python train.py --num_hidden_layers=20 --hidden_size=256 --n_experts=32 --experts_per_token=2 --d_expert=112 --d_shared_expert=0 --hidden_act="geglu" --moe_layers=[0, 1, 2, 3, 4, 5, 6, 7, 8, 9, 10, 11, 12, 13, 14, 15, 16, 17, 18, 19] --router_score="softmax" --normalize_top_k=true --routed_scale=1.0 --balance_loss=0.0119 --balance_bias=false --router_cosine_scale=14.0 --init_std_router=0.00999 --lr_router=0.000926 --vocab_size=14833 --norm="rmsnorm" --norm_eps=1e-05 --tie_word_embeddings=false --optimizer="adamw" --learning_rate=0.000954 --beta1=0.95 --beta2=0.99 --max_grad_norm=2.0 --batch_tokens=[32768, 65536, 131072] --max_seq_len=1024 --train_tokens=328700000 --max_steps=5242 --dataset="wikipedia_en"
Below are experts of layer 16 (counted from 0) of a mixture-of-experts language model. Rows are named down (a neuron's output weights, with its number) and show model dimensions 0-255. Each number is 500 + 40 x the weight over its row's rms, rounded and kept within 0 to 999. Numbers have three digits each.
Before each expert's rows: "comes before" lists some tokens at least twice as common just after its tokens as in all text. This comes from a sample of Wikipedia text that the model never trained on. Tokens count by the router's weight.

# expert 6
comes before: ",", ".", "–", "0", ")\n", ".\n\n"
down0:537544529547479498491485512503521550520463494542453515519551525491560523517483481463533418502500474491442483562526475486532504470532434494477443558522487532546521508506559505575519492555492499505445465487504509489510507490517537490446528478451502523504540486514508502418463517554524474435502466507449544496470493529573540509457551431508463537520539471521458443443506557520486488466487519463500499419521502463533528446517475506516556490544492482512536512508468551694536510499504549485510500448523412457550517544553454514503462461534523504534473453513543472560569552400525509460502451510510483493562502508497499554567539490527489477489521520456520522509472453530409564456507436503463520375527470502548548464538480463533417542597547567451419500542466408486530529578517577
down1:468544522531435557503475499516444495527535467484530504509518489538463451561518463483520537516502488492478529545490508507600474516490487519485563585525563506488507494478521473542523559586564547528471442467535464465412491488514524507512522500518452471458566498554434555520486449549518481465524524543604484476575489540498527462443494461481466527512518420435529488529549459502524510539516452523493525521540510534417560587492520550475492514468480530475492470481489502676405497470482498554433506523528412460496519459504428490520464528478503572489453572523494456502476524512498480476502448519525491496522507498521476427550478516490549510567490579441428525556495555552513522459590475491486513401465534548531500482609463481458478548472493541508526454480515424475477514508530485
down2:482472564479433503530529481543462474493506538585502490463511494511577458560529460491520506474559436520498464534507511491532472532403442506504542476485542553508470525517499508485517468514539504499406441467461471434490518479556464449519542537554488531524435507514513435446465598550513492500522504531519521516535459526443513499542450493474404515495526508517448522528479449537493494516518519497473506487534480551421547465564492480531463422530521504540508589491483451525539472512507535512515500503515399522519506499491539520564479505500431477545566588502470483492484426531492510502580532421469529561511571450448588547504495513503522547496454529530528396527455505564445524397516464502562496447466539498498489500559565424556488475394465504470535503542557520452455523572494436

# expert 5
comes before: " the", " a", " his", " be", " their", " its"
down0:480445477424489523492513499482471492450481554577530541510376562509556536473529487473493451499551538479419524400471565523536500488457449454510469489471528513510485538548525490422510429497527464541547514487498477528523502491507459497565556471464442508453534487537501406490566575520483528506501452516537448497476519514500356486458496566564437457488510469494549486559474443513486493541546570494545406549588482501536511514508501513500503525488494489497484510497555540476413498521561649525550523486540501531504514545503541531475453517561469489504557515468514553466504461486537487457414463497447458484459433484488462542527520485486458494467549479503470533508495463527557432520474468384503522536497493538536469498490505550505539528497539477512494543493467525511497474596539563
down1:493495524443511491455531469505502500491563556474515500553492468539474540553463552526429516484485557458501466452503504545502488488545563504476559422580512561485453466442472509555457472454462508546527551453478441517420496487511490516462512439448515503474534539468542512521481505483515492564475459553481501506448564454545535454480494553427466511540495578465534447570415502466501504458513547559504463558535540528525502455461505521456527500496531504501521568539525590545447467499372599567467482438478496558520455606539494474504529472458501479528469524520517428513495531555498519426452484511441536484500541456538495510525435477470446442456567480479472535511505475453524469498496432473542491513485469531522531506527491555447413495522464500549458520507487420480405447466597494
down2:501452527540485492493553432536489511474502484445465522418575524497483461469503551527498589425507479495553477538506480431470471490481580497476483486512432495467495498456460515535537515570451461577448507502507546502509501522449450517516484558453463500530466491462521515562558507499594588502490480494541587505494522524420499569560460444434474473538522527511452488449596527525501492485505432498508488490526488454429556451473495516483474516511492416547533463506461497492485467452461573437451400501518551483494444474545508492484494481472446495592487545519510463434507542490495486416509547502539464445478534510520503490457544465511480493580393426451557457516508505549415517515444510410531518486458436477464493499546544517498497449550501500493558480492551483454566483444518562

# expert 19
comes before: "-", "|", " in", ".\n\n", " to", " for"
down0:492517522467450497470507449502451513492501476439439492528532445598527495490486525472474571444489390502468546498546536522442554507420501531448501527427448529481468439426435454526496520531525513467522501513530510545506472457466543540589473536461532406541565565542504465479502434549496429491485523491466541486465563476558541487451446488483521566486544474536482431496598497470435472493487514509492506496464493465475469527581512415512508441474471476486493493538511481488514522478563522507564525487490535478475517476509512492540496606485407476411493489487404503509534501470477511526484510491452526568418551527550556512496485581550536453540472531526525470532521432526525505525469514577499501522444451472567413503408521413526485478463486451513509493494523474535545470468531510
down1:522438536435509473530428440451444516563453491543487468520492454518517582479449469474554513504535460453466484596469495466547485437447506453432475560485517456435483544533557457473511498417507428570476433472543401517560477504517536473494513468557491551458467433553563516480485577382504528547519430505505488477454457461476505532504498468491533535472512494466557558483505456498508499492523483525520470561463479494519567653476516508500494470475517564506447492538463482522518527466475459567511516478482461547504485540455515465458488518488475571503574538514480473475462515502502418520546508550496455587494486520474524470492527462450542566511429489466394525511511502487524506467440434511547420478501474477526555563535499466492536462501513447492517501463539507471530557483534464
down2:579542454433521480514498441527487511491465521489512565516528511534530450484441534471541539479515472442457451580517495491444530533495548441517472507402465442447525421540474528425442469514559444512495518466450462543517463475470521502531499505541540416585550539503457520465441534403514527539506464411496480480496524438499524447455472507544546527498529516488468450549482486499470470487519480417450481492436554454479443506529485439513478485494466528469543519531572522511520479572520532493452476578483520452512431549516453472515507556474505531470452466478463537527544510487550464509496507462416455531507495493525550512510467611534511506425496475521470491455497525527498477512516444518525526481555523582541431433451573442514519465487474561521616477496533452454532564421514515

# expert 10
comes before: " |", " |\n", ".", "5", "4", "3"
down0:498495408499497479548538511439548507563564512465459512501555511489492401438481542513521471513475466484444431484483481507445524477549478529433498472541545481519457513402566507521507478527473518520482474504593496497526503469516542480490429566436463477469508547434556521498519397473458512491475468563548514547502541529420500483452574429544496506521411478502465525573457481534533528504494566468496441530440529515454527480531511492463519518463546479482459523482541489397530463463472528441494543463556509448443443534456487492559468504485473499498504519489510530472463516513528539535505484537531499469440526523479611467391542466499474568490538544465506476462455495475577559607454460484565458498541553564468497549468488562424490482458495531562543529498507478528444521496521476
down1:519505544503514428504521496514458470417471485506549442484577496495455566490556499535430523519558552532477493529544500486505465479455500509536524582444476541495500472455475520458525549438528531481490455470472488510490460484516486534497488457537483543471539504502579484522452559485546501477490485493549513503491574455551482467506441584502581472472494528472500505539540468493528478536481496514539499456542492457567532493482481417477431512517452495468517455559450441377479404490562463525453544449545484493497522499468558491464521497515494483439516520517513492476494619488557478602442501551362459546456461483518513508463477507457513502478454443502436532529521550414517519563512504496434497611507486478463426496521479500471468464446444518484591523477500537422565469452512507
down2:571460546488517461459484389544545554514562546462484530533507562524442480466446488484488497452519562449459520453521426531542542420454464479549505487484525486496588443510536487494540542467472511485480455525490517527557470434487514530472462472468516519565517553473550536528562452510484495426470490540530471528511478484404569563435517498541553489458492553533498395505489545487428417505451450533468508454465481500562464540553552519499523509468583508487564448531512453483498527510520455420495554480530491456502500502566492427513478482541558473461453498529478559522462586489484533504525517460518437561486515555496521530513500506472497515536475472442572555489486433472476543530576394434519504521487478568540502504525444506494499524423461536496505553451519500527469477532570458

# expert 25
comes before: "1", "2", "3", "4", "iper", "ic"
down0:482431506552490511512430452464441516484507515537486503474511501552550535523547462555546503483512450471543518523490527561564501484498469457468494561485508513482485439566483538466517511579411542494477499465534506455582477481505447465527480482509495546473463431529568505556444560513458496457487521577489520508447548492505472520458507559439485471532419492452511494495486546440491501459448468433510500530488544519531445389480554532540525518520521421477501545450500436407559558492431551589502476545463483567482488470489465429454420437546555581565516539520494499443532476489442481550486440464561516424576552485524546483499499500520520508498541553478547493488590484452529472519519469490522464473496516486471479463473547464531439501457520437484491452563489455557474474457446440
down1:508522510449506490553524479450517551513495493555503541481491465454509560490470524507491503461520477573497516486443514462487532426515507458469494469508420496551454464509463545485494489472562512518555522476438474559486566499491453476550510461472516461471527515560445508519450535500452476507524530551541486464441466523438463581452523449489443473531479488442474482492496486483475558468462561451477506525540525507519505489485540537582535498473460519546554411588514533467458523400563554476481535413530412597594496469476558499410472435447528407459551531532463495542493467574539508501493518497564442540459465429557509441461581449482457490544515424491475556490479461481457520481460549559550487504480515546444531457509473548480475496548502465517427471568476533543511498457525461
down2:482522536502529491496429433518504484481489537480469471494575548531506455509541502515535534553542529479569486431508560498468529565567520542566535516472462512424549479452471493503526516520483485548476508472493508499492510581535547496541579447557494524418495439466563469465521467467485506517505500483455415501504519455472507407498449502507528535449420511542492454505516518468493534526534506547511422559524534503515448470460504478526560587489500540600553521487476438509528470494497511454522444606513498466515450472476524503516555469446556445426526464530504454532523473489497447476561486508556505478542482470568532502509529567493537513468460507468499493558530547536595430486451541509518529535612469523480581473429596499527568504461467546492531486570516582514529490520442570

# expert 26
comes before: " |", " |\n", " was", " United", " -", " |\n\n"
down0:515468504539483538471424394543508403522493426439468546501515492527507512495425440561430557518410482531485440522575547510433542528492532539570473507577464502519549535489479555540501477462485543568495501498425446490525455525502534511459536416545469543477434584452489490525557594473492496488495535433474496461521448550484520514493372499486471521460476434431489422512527494462466452463471455422531525484529536500467444526485483494500532517461479496567446454440464475505544496524446478526561546466523498470550445526498539482563536501431542483478488427460478512508518474529527443475511464487570514486541493502488512541474437487484503488469485487480443491484482461502504444497518428488475514434531466497507430477488526504544425543454464495538455486576508487444558550516466511
down1:593552460495531531513575465543456549504453516446495567574461533460486528538501509450493454500462445460393525537476523487555481489511510543497510486494450519502529525543523541426474497469532466533415508512407523546515518542504510534539485513529503449539548545477511567534451431560453459529501434497506468499554510478508534494531540499544557457410453480480512507501421600503526490493390487537501521465535552455506451557518482537450512465490510540501474477486430502552485478516521476497491477500433447469599486462535550471506511486482553392443551454451507521518522476471573493465505511524463419508475491478520548519517483458453528470584495422469459468492527475496440459446521499539551515481540462463452417521527432603463536517422534517484510493508454554468508521452484501
down2:540573511515466484489581459511521495505435513509592531563494505453511499440518475465463522529421476483498518517504527452380440472533538520495499496517476495463548460425485512522491510455468570474468480491475519464518470472566586547505520507476567515477590576479484594486514518485474503519466521523496510494466475427516461513437461445468480554476537533476397535432478472477481468478504554476545528518552497472546485385484486425487507505521584536528447479479442482568531522529533586564532520466533481489491526504559486502424490563458539446466483510465547490498458475432533448431510508456506599473471425559476573537498512547492571458496470491505482520445515453554505534522523475517412495507568527496478496500441505450445494508509569456487460515520459549520535463452450516

# expert 11
comes before: " ", " —", " A", " X", " .", " +"
down2:449476553459487511478492489489497487444467502462517492448500466486539509444492502475486516499520475495526502527544526484473460473532495543513492497513486442508490522472464524528496513501537441509523493518470488488517528490527467486487472529499520463523534462515476470496507504496466473514477481489448511486510573442454482507484502485437433565516460513469512503472509484513498546512515507509498506514448500536499452839532536490461644507530493637439528510501497475498439487543545620523450497500494478541491534526515487500499512512503496620494502503488530518539499432510487504690496496487502451495499529511506542507529482475450489533521486458485504493468469463510490507518467477474471553514517456566441470483482489531475495477477499471506477518537547528439518511518512503
down3:495472476506451486561489478454470506535522494430537496461449479455414518546496463501539493559475547473542533506505492523537583442524508538463493474429551491489436494495537484491530566525533504577479484531500462518623507497528528463523529458548447544503539526471550512461530424478505470504436478543446514527507508574530542512471527486480460524557522456515472446501494494526399486546482469534471496470484446478553497533530524430417518502516538537565480584520494527536461546527498484463486548546485542530546427467546517473413489524452403471473457477535540513459484488504527427470492562477467576529491475485572598449487469480449496487501496440538522474453475472550398379477438449437489485568505501495443478453504539488456543482562460505463475530464460542462454520472451466
down4:433527552497477473514456470452553486517523506487457513507487457492467503549468558479436415531478491476564526484532541503482488499544502560481468411499546481529566441521486530431547508447474515483502426517511563469541516548448520553455482524532503483469490478504478458505471510492448556496542539545567521454479451399493513465505436507449590467567466535547469460499492505451471514508527436496527496494506444561563472648554573455500545483535542597482472515521458474514540512437556490481494480489459485507486524537526506532459597523483544578510451515448507489533561506481451503617501442526469523505482477536539552470530545441515550491443495507573471422436492541495512505457509498528538545425598527511454491521429516539493470458479506539522468515547495536450478507488516432

# expert 29
comes before: "==", "The", "|", "===", "In", "2"
down0:563478433456506485556479492491453449477510536535501458463502474505488487453487554504456544485507523535503491536534513489479489469534487533545532516457478480520515477475502542516459496492516535510521466480500522497507483508484485505504511489477488490499510516521426393549466490492513466547522519479475477545550295468465480534483494507559550516509454488541512445473525505498492486495504563482489514485507486534493518455520575600420460524482518507544452505517493512429447485504471501407546506478486492481504519497514545536503555412527562461487524493518527518483403504471511535506506551475751468511501531485469534529516525550461491462461518489509527481467508567506472509458464339482523549533498518413488559501470577499457585510555475542498472495515527517473474519473524492
down1:518558486551515563566510480530481480443484551507471459424535490435455460437526538491477521552531411488482484529533588501456460442504495498495489540493524409449476496444497505477500500505593511537546483538506531536524500484458463499469518473472475472509493541483524534596444493468489457604596469489480574477535591471467539544471460548472457528538469543475583552523512520470562455484544449425512503545497534483488498413454490420508449509493529555471458428506519536564499496499524555504494487490495479518524467503489561533462468587505516525480557504461507427519529533469544521500557443524346456500498501530527537513517444460476480557514541525465459537503405520521451551488501595490541496478547500491540513479506465500449473448535470521558529523488457538512553481456550539
down2:496481471473432523484429492437474467475533547499490460507459453452473534581515505452476511421438472468513544451525523435504486501489532492538464541478577489506535511458479484456544548513409535464519420499567454467549560535548472494497524400549454469507503494533453536492490518492548516547517470483436578543501556492541508502503500437455425567509452466496546475510521513461525531532481535507564497516503490601537441450530520490549484463433573494493451465485492430589503548514436515534535513588493498578455530480559562478511540535531444457432430528535496456522538493499570507521524505504453496519468522520560567480501474461456524516558484478498515478472534490492461598484548611461477611529454505485538549464503458457457511499506524459497480502511540508479534512460588467

# expert 16
comes before: "0", "1", " of", "2", ".", " to"
down0:528529550538496433572487442446540525515484430468496516543505503530502491525485503539605543495559549536505436547508516467452483556452603483479479496483519518485490446457510510510544510515572479587478538588435500510502521525485515518503558441492479512527545546453461489483504516536477501469493532434484525499499483488451517482444520522473369576516534494502545502464514538539516579523477536504494482466505496514486471613421465494472538466558451457500524529514531480626494476518483601550534496503467445486523521462508483464486436480547505498551441577480485563435472506534485472420530478489550564563504470448554516497533553531505474492473488402502479571462499516501573506470484462502518527509548527524517490479479455420578547546519506543528553540470536481489541570567435471
down1:550519521569522479476553519554552444500489464467503517476588493446513464502481536477508438536549489514443419516468485426465513476461490448517524467465513500570445503521450543509484551527498472586468555515464506604475546475514451512478522518479470514452481570546503526480481457563479531559493542480471554457490514560437520461509492543449456526434515474484516585494531484524539481537529373516478498474451497471453450481548513468573479530500521454454490488474508494451472518524463448563493546462517490502508531454542509494467473516526553517435605483409479526487505529622509457526548512515461522569547516487509532500522457522436488553515468582513521493488507552467476577506482554545539449524520451435433469579461435478451582437481489482500515509469519467504449483445531410
down2:471507543518480398439509503455520516443471482543491503493485479428499572495551527515493495505487444478561486508480470471499543482425498536483459513480458580472453505528522495508528494484560553497520446580532460518478545538480478482494465554482505520549459421560476469517525547490461561545493502508413549475408518501469581555578456495562548477501463504427512478553505576513483507522495530508522508525496499460453467414486586509494475509496492407392565526460499513511579479548540580526497571501531427461535492532431594576424502480510449476535489502470495520506462542487541467597441498468510545512510470547560492556537475489507564516528575515494491427530456475496535554502459498514453472496549492516498430507522549478533507555492553497491518609488503494460510522448475460

# expert 1
comes before: "1", "2", "3", "0", "4", "5"
down0:484456521586489513512543490530504531501613578481498465459528495552498459558461494542524491520498491537487491397448450516406496514480467525458464538565475556535499526477542402521480506461510556499478517544491521523541515551449551498482489543514496478452516562431468535492467533534508473516522469444531499540590459484439557438538472487451537565455505475542458508535509530591501470449481571476529531517456499542512489516487543580444506553493519499531482478494474478464545511438506483443560478526508480472524533429484427516548522570499470516528475494498506420488477544463441451519498449514526450500532543492527468456537491515516515517523564515403556497492497452514597532541490413517484521472481601478524575456542494537427461580521518477484515524436541472560467492605529545
down1:507497510474530483486461448530503532486556436479471539548493499507512469501485446450516382535578446526526519473473507492557484562448560473553564545489516475415503455534463498549465474541495475463494548490522481543482513483515451448452447527507531514439413527473397518521471426435497548466540479607479503556540455434445453497424517437529509412505495525509535545505484484480496499515492520474467550525426458501439482532498468537523535449515506471506517470472472476433446488473468415515490484529462547521522485540501434505537537419526539509569504534604577520544464466441509477489456539492502478557512544479495447502498487478413467585448477499504512519491461461516479524427497476557479548569503531475500508505444455524486607521542455475469466498501557446465546548505419496
down2:477470532492452517494498489499480466509514469495455511507454468544445410512526491572509530491410433581425482501495570537478405478531522558497466436579498477479504576540505479445550507557468383507409482502478472471487505525512516486535506452456524521553496527498452478514533444505510477479491498422455521458467430530522540495550573396468470562482509443462475471560456505544482510459539499543551465520524549404459487499525480488472553484512516470560483503451500595622486524514529576505510455503533447528579494478497448491520515523509467471514491503492495424499488541530476506424513447529492434474546510483493401489571489548482467493566495540512523552485501476531499476425464439492487430450533553456522474530541531489455483450550475549536497508480539453576527516484520478

# expert 30
comes before: " the", " \"", " K", " B", " T", " S"
down0:456510425514480463518557482443466521508523499437474530488446475521509553467448526464496515462503497461460488503479504439576491471546473592557440505467503549498533457438529446544535467508502455496503499461553461539488431510520545586435542527463600487457549485540512488455564465476501518472524533567546419438480526415524518501514529534466544473471439494489527550430492476457502473529484523458504562546556597484471567526560508477470521476515464446424569503524462549493508462539581574446462462485493520500553493468446517526489499502442499525530551585501522488558492484578541509468519478432438445551509418515540527494572450514476501448490525592436510573511426511569501461522438486518506443500522505504512526509522497490442499496447477423486505510509495537509517569554465540
down1:535515431510515460487468506489506523506535513549411499511491442479517517531501556446561447431469476486453462531480532551481507510501481436538499553403493510486543551512562559478472503471538458452500470491517528525464493535491488561509485449478486477485542462534459503483519530497477547517542515485488524416430491452556468531474505495457507503525512510527498466516445498508438508499449470534449521517407528489516533687491495441560492496474525557500475468511480487361463513460523436513515536466479518427504471418542560504532503454540461658500542507545514492526517509524531424568516499470547567506552446518531486536429531515559553505465533493533462514450513520533497538517473493480541504469598522465497545555485507468539561506478419545509463446455499500574476545525487486
down2:551507513575463478468492521532460450536494509500495458414445507440476505492401560549494470527533464490387511589417486504528420512486436551454531460371475538516517480487466467514482501510545401523490482443510484535485504517450519532456487411552486506490559459512414508440529537437456512470504581422438505520525450522595527452501530490503558447557512450530500524533452468536489514481470520507558550535577532440486562580511471479532468564506505532550433518477512472500503523479515537510539548504464492492469495495476534486523469479508536536493477440465479472488501561458539476502426500465555504497540516500501459462499450438545548436532501444582510531463507516494530498456546493455557545500495506533546601539497514446542518487570457451501515498470537560504469493518544512

# expert 4
comes before: "0", "–", " |", "9", ":", "th"
down0:544494471460477490562486512519491463570549523464485553463512480501521501443523438540528500548542485518536472606509490497516561520522550540493602503530547545535553530454518479598470534451549523438461559475484521500528485472456484472491490483533450411522498474430448507518548605501517506459502489514559492517537533495477485570567445523558538485532581513494525457466453516485572509530505498544557465479552537496582529442528431493536530481486523434441443508493515487469439485472444435493497430543526478503508536525466534457526541447466502497473489466524479570458533532493447503569500438501457499504528510495423447392493421486525496540506493594475458521566467558480477515507502532468479489558457441452493471451484514475481576517481512454584505541498571487445468449586494532
down1:527480569403406484440492474474474484477472491440523501436569480500517519489466488430583478499479523478425465577507456439519537531493436586426448455465474512509444511557499551510452470524510472489487581461547513514523528429568450509506526479566466460502507475474507477500449530526455502409526480409556528488570538450547406529532524488490527490465524454502546428412481465550529514488454505514508499458441487449533564462498407477441530448469467503460511489505452544483478483535586473489500480528471482519499478495508504471515484538488522489497562480462464538446472500508388509576487475484429490523544521481487510542512513513499426518473503509480473461463500491407500416444482486557533476468458524487574442566454477493440512468501476499543539488447506489455506450546565465
down2:440569487453477552424456507499539432581506452411426546504488440523510528409563492474529576494520540527514529564495492444450462490469467562482554516524520553501460583423507482500380447501460489467466517503483474506503538459485538549498550451462534444550500462477495519451557496449430603532482468570518518442489516422479545529563465475442493530475526538521481497486455534469588589539540471511503505501447476530509468519527547519523479504498509453470439442514464419553512445473524524508530497536538491565516589450486523484501551461493494538493444408510523478529527537488475497503466502495502481438548447518491408481500503505515540555496519511541479507487529601514499481470498496491579477488485451467474503543460460511467507438504553491532445522554492473467479484500450580

# expert 22
comes before: "9", "8", "1", "7", "6", "5"
down2:523583458449537469523619489485502478503526452519481519517483449487503580459455497541497473534495468558552504491472489562430483521501491471504520458518533639573466514500612411512581537477478530491498481486480479477523553541525516464544514395450533525481498520454524427485494505502469485547522498414561588447465488461512507455405532422496488485513547497542428484505437581485461526504482474512506459523501463469495455482481477516445493476440507434478518548514454521572540486425482593526515465443466445510579503488498507483468483512546522541465477531512408441422495495481513469459601468463558560482523490448533485498497482502534504484522514473491519563478443514522439529514457533501450571492449482511506485476522516501509495478520448551456511558512507521465533493585470464
down3:533499492460516502476569524546431493548526544535452517499474587433546484463445481548570410481575529561495484462436469453497523551409486497543491471512514576583499472502465441401456507498549518501494474505553496507476506509468480544475502508504560495488467487514470525518523536508477500541522564510491541416523534468432474542553479505440484503484497478449519444427504409569528499483519447445524471524482542486510456440507558525477514482474509582504413472477527514426519540528454587496486472463529449534510490510528460496499535558490494597503444425492526506500552492453460555496467556494515478503511537445566519499489522507480513578537551530485435457551496538432485547495532610507497575508473536524469532508500469466439483583493547524587468529462466425521485462545545505
down4:525504569583588556467594532550545543473470440469488500524482461447594538471487524547566498521547505573472505496550460500461494485504480496517491546598463489522534468531480503456500463455488479514503513485566494477587475520438456411471492458537552471532482511471536535556472474575471507515577583469477420481480573539499458518521493467467510459490476532447494446508451481569514527536483427480540494579484495503529534530492502528435471530565484519466521425472518549435502470517450517517468524534501494470576487473474503566506533532475486536503450471545587513539624519441460549570452513480544502500488499462535454477508509500477496416494517495502480500489510511449502462541538579573536460512470453549456479474518513513487420501482494512505458450548410510472482539515436586